{"hidden_size": 384, "n_experts": 32, "router_score": "softmax", "normalize_top_k": true, "norm": "rmsnorm", "norm_eps": 1e-05, "warmup_steps": 237, "decay_shape": "linear", "final_lr_fraction": 0.0, "max_seq_len": 512}
Below are experts of layer 7 (counted from 0) of a mixture-of-experts language model. Rows are named router (the router's row for the expert), down (a neuron's output weights, with its number) and show model dimensions 192-287. Each number is 200 + 20 x the weight over its row's rms, rounded and kept within 0 to 999.
Before each expert's rows: a language model's description of what the expert responds to. This comes from a sample of Wikipedia text that the model never trained on.

# expert 9
First letters or syllables of names beginning a table cell or after a colon, like F-ofana, M-ardochee, St-osur, plus spaces before numbers.
router,212,232,196,216,161,213,176,287,240,185,197,179,193,232,179,206,189,213,190,227,194,195,205,194,215,195,213,218,176,239,224,207,222,164,182,189,199,212,207,225,222,211,201,194,253,190,179,181,180,208,184,187,171,249,208,180,169,201,186,192,192,201,213,203,153,184,211,196,222,207,214,234,173,189,165,174,180,199,181,176,215,193,157,198,200,178,185,201,197,237,206,187,209,187,210,194
down0,186,181,214,181,201,204,215,203,214,172,191,240,190,236,146,195,214,203,200,205,166,173,192,187,196,224,160,235,247,228,207,242,180,162,194,200,202,176,185,230,179,195,227,206,199,207,207,179,192,186,195,173,199,183,204,205,186,170,174,180,194,182,162,226,195,209,188,192,183,203,192,211,193,225,177,208,228,183,192,146,169,193,208,206,189,215,185,192,236,227,210,209,182,217,208,179
down1,165,182,222,217,223,226,183,171,205,165,209,204,193,183,218,187,205,204,195,224,190,156,187,181,211,191,164,181,217,186,223,185,229,230,218,200,158,217,205,201,199,186,195,231,183,187,200,197,216,235,200,197,191,192,228,164,209,168,236,184,237,232,221,187,234,193,194,213,179,179,198,218,198,185,211,235,209,194,190,239,197,227,211,222,199,184,174,232,184,203,190,215,214,226,203,175
down2,210,183,185,207,155,187,163,251,181,188,225,173,212,180,190,209,213,168,203,195,205,196,208,182,208,196,218,217,187,207,164,198,197,205,206,180,250,188,200,206,194,192,189,252,224,214,189,180,187,183,207,186,182,230,222,201,196,193,209,183,202,200,195,193,181,174,222,193,221,194,223,205,201,166,195,176,206,193,209,189,220,226,201,216,188,165,189,168,213,211,198,191,183,207,200,214
down3,218,193,175,209,184,201,175,207,197,209,215,160,165,195,179,219,224,164,210,205,158,189,206,200,203,202,166,206,205,208,187,194,181,227,208,185,214,205,245,209,198,212,209,230,228,212,197,188,204,181,241,218,193,236,224,193,206,173,219,199,205,199,208,206,212,180,203,211,200,175,224,185,227,194,229,183,209,221,206,216,189,184,184,185,198,205,205,198,213,178,217,166,184,255,196,198
down4,200,200,176,187,217,202,214,186,206,217,183,176,178,180,196,233,230,200,179,191,179,190,205,181,200,181,217,205,217,152,215,210,182,192,227,237,216,166,209,198,195,187,210,221,226,222,211,140,221,212,211,196,203,223,193,203,212,213,183,193,181,185,211,194,198,201,218,186,176,193,212,203,206,212,198,220,182,194,170,188,193,197,204,194,204,205,224,163,229,200,197,179,205,152,212,217
down5,181,198,198,208,187,175,197,191,236,210,233,191,207,202,240,247,179,205,206,220,194,238,190,193,176,177,220,204,186,181,168,195,194,201,199,224,201,203,188,195,192,217,223,188,247,180,189,210,215,248,217,192,184,205,189,154,181,222,201,188,210,213,211,195,178,174,193,171,196,199,213,205,243,218,175,178,174,237,168,169,228,209,206,199,207,184,215,192,187,212,212,206,192,224,247,192
down6,223,218,207,164,213,197,183,173,187,187,184,189,206,231,239,218,215,233,218,195,198,243,218,228,184,198,184,225,194,229,204,167,196,193,222,187,202,195,199,211,232,181,238,158,191,180,165,178,178,189,178,208,209,194,187,218,182,166,205,191,216,174,200,180,202,207,199,209,233,194,218,174,172,226,200,188,211,179,219,200,217,201,210,230,182,196,214,208,201,192,200,182,208,191,174,200
down7,218,207,214,190,170,221,219,169,209,212,198,200,161,191,213,222,188,180,233,192,243,202,198,255,214,216,187,177,214,215,222,198,178,189,171,233,189,181,183,167,217,183,209,220,152,194,198,217,187,182,187,205,200,189,203,218,192,206,195,201,229,199,179,197,191,200,231,186,183,193,200,183,189,216,188,229,235,227,202,194,184,200,225,222,221,215,215,224,196,193,223,216,171,206,194,206
down8,200,200,204,199,199,228,215,207,194,186,219,194,232,227,226,222,204,210,177,228,139,198,186,220,194,190,196,156,186,173,187,211,219,214,192,193,214,208,187,210,212,209,204,142,194,208,171,214,243,176,210,203,186,168,206,196,168,192,244,202,184,198,229,222,164,198,217,175,194,223,208,233,222,185,191,172,193,254,210,183,207,205,146,240,185,216,207,183,224,209,154,216,191,174,229,176
down9,163,199,194,192,212,220,193,205,206,241,179,169,187,212,190,202,200,203,193,164,207,201,207,201,192,189,237,213,194,201,204,227,200,199,146,219,196,208,180,169,207,203,177,225,217,183,196,188,218,204,201,191,197,194,221,217,186,231,206,186,203,179,206,213,215,239,173,230,214,201,199,211,215,191,219,200,176,198,194,177,205,207,208,200,183,171,216,167,163,193,174,175,219,210,199,243
down10,230,202,198,200,208,222,210,201,227,181,205,155,221,186,204,237,212,173,217,222,179,162,214,188,215,204,206,163,202,176,226,176,216,181,195,162,209,169,225,216,184,193,172,205,210,236,194,207,210,192,189,227,225,197,201,222,210,178,223,179,233,260,184,201,218,216,231,203,225,227,200,195,187,196,205,211,185,231,193,194,223,199,200,162,187,193,175,151,214,190,201,199,202,210,222,216
down11,213,163,204,191,193,207,181,208,213,184,226,230,200,198,217,179,207,211,218,220,215,194,208,222,221,220,179,159,181,246,174,181,192,199,180,200,201,191,196,201,215,228,196,204,154,186,220,234,196,173,213,188,195,205,210,226,218,177,197,216,219,178,238,189,195,187,230,185,252,248,226,237,209,228,207,201,179,200,176,177,236,216,200,209,233,201,196,170,237,200,192,209,175,193,188,189
down12,181,185,181,230,194,217,214,211,233,226,185,207,249,207,179,216,204,184,180,191,225,172,200,198,199,201,191,179,220,189,207,195,224,225,213,193,214,222,220,214,151,252,207,216,217,201,175,216,250,190,219,218,202,181,176,195,230,189,190,195,176,209,204,220,181,223,222,199,194,196,218,233,232,199,212,177,245,200,201,203,214,229,216,216,146,222,223,189,216,167,217,196,189,154,194,194
down13,224,177,205,177,209,181,170,182,207,194,233,218,182,219,180,212,197,211,217,190,187,205,195,194,228,189,180,161,199,214,190,177,209,200,179,200,224,184,216,213,191,189,182,166,195,153,203,196,211,203,227,184,195,212,198,219,179,190,205,180,207,187,217,203,208,182,181,226,156,181,236,185,169,202,182,164,198,201,175,227,154,190,226,197,198,205,182,206,216,171,193,182,201,242,169,181
down14,220,195,238,230,202,230,168,205,174,224,196,202,210,216,181,180,225,216,229,204,202,195,226,199,186,223,203,201,217,200,195,176,193,210,200,194,212,213,229,218,204,209,200,199,128,173,215,207,188,175,188,246,191,192,201,185,213,220,197,187,211,195,211,185,177,205,192,211,183,203,180,205,164,244,212,185,197,231,199,209,206,181,235,244,197,185,181,195,244,174,202,186,170,206,192,161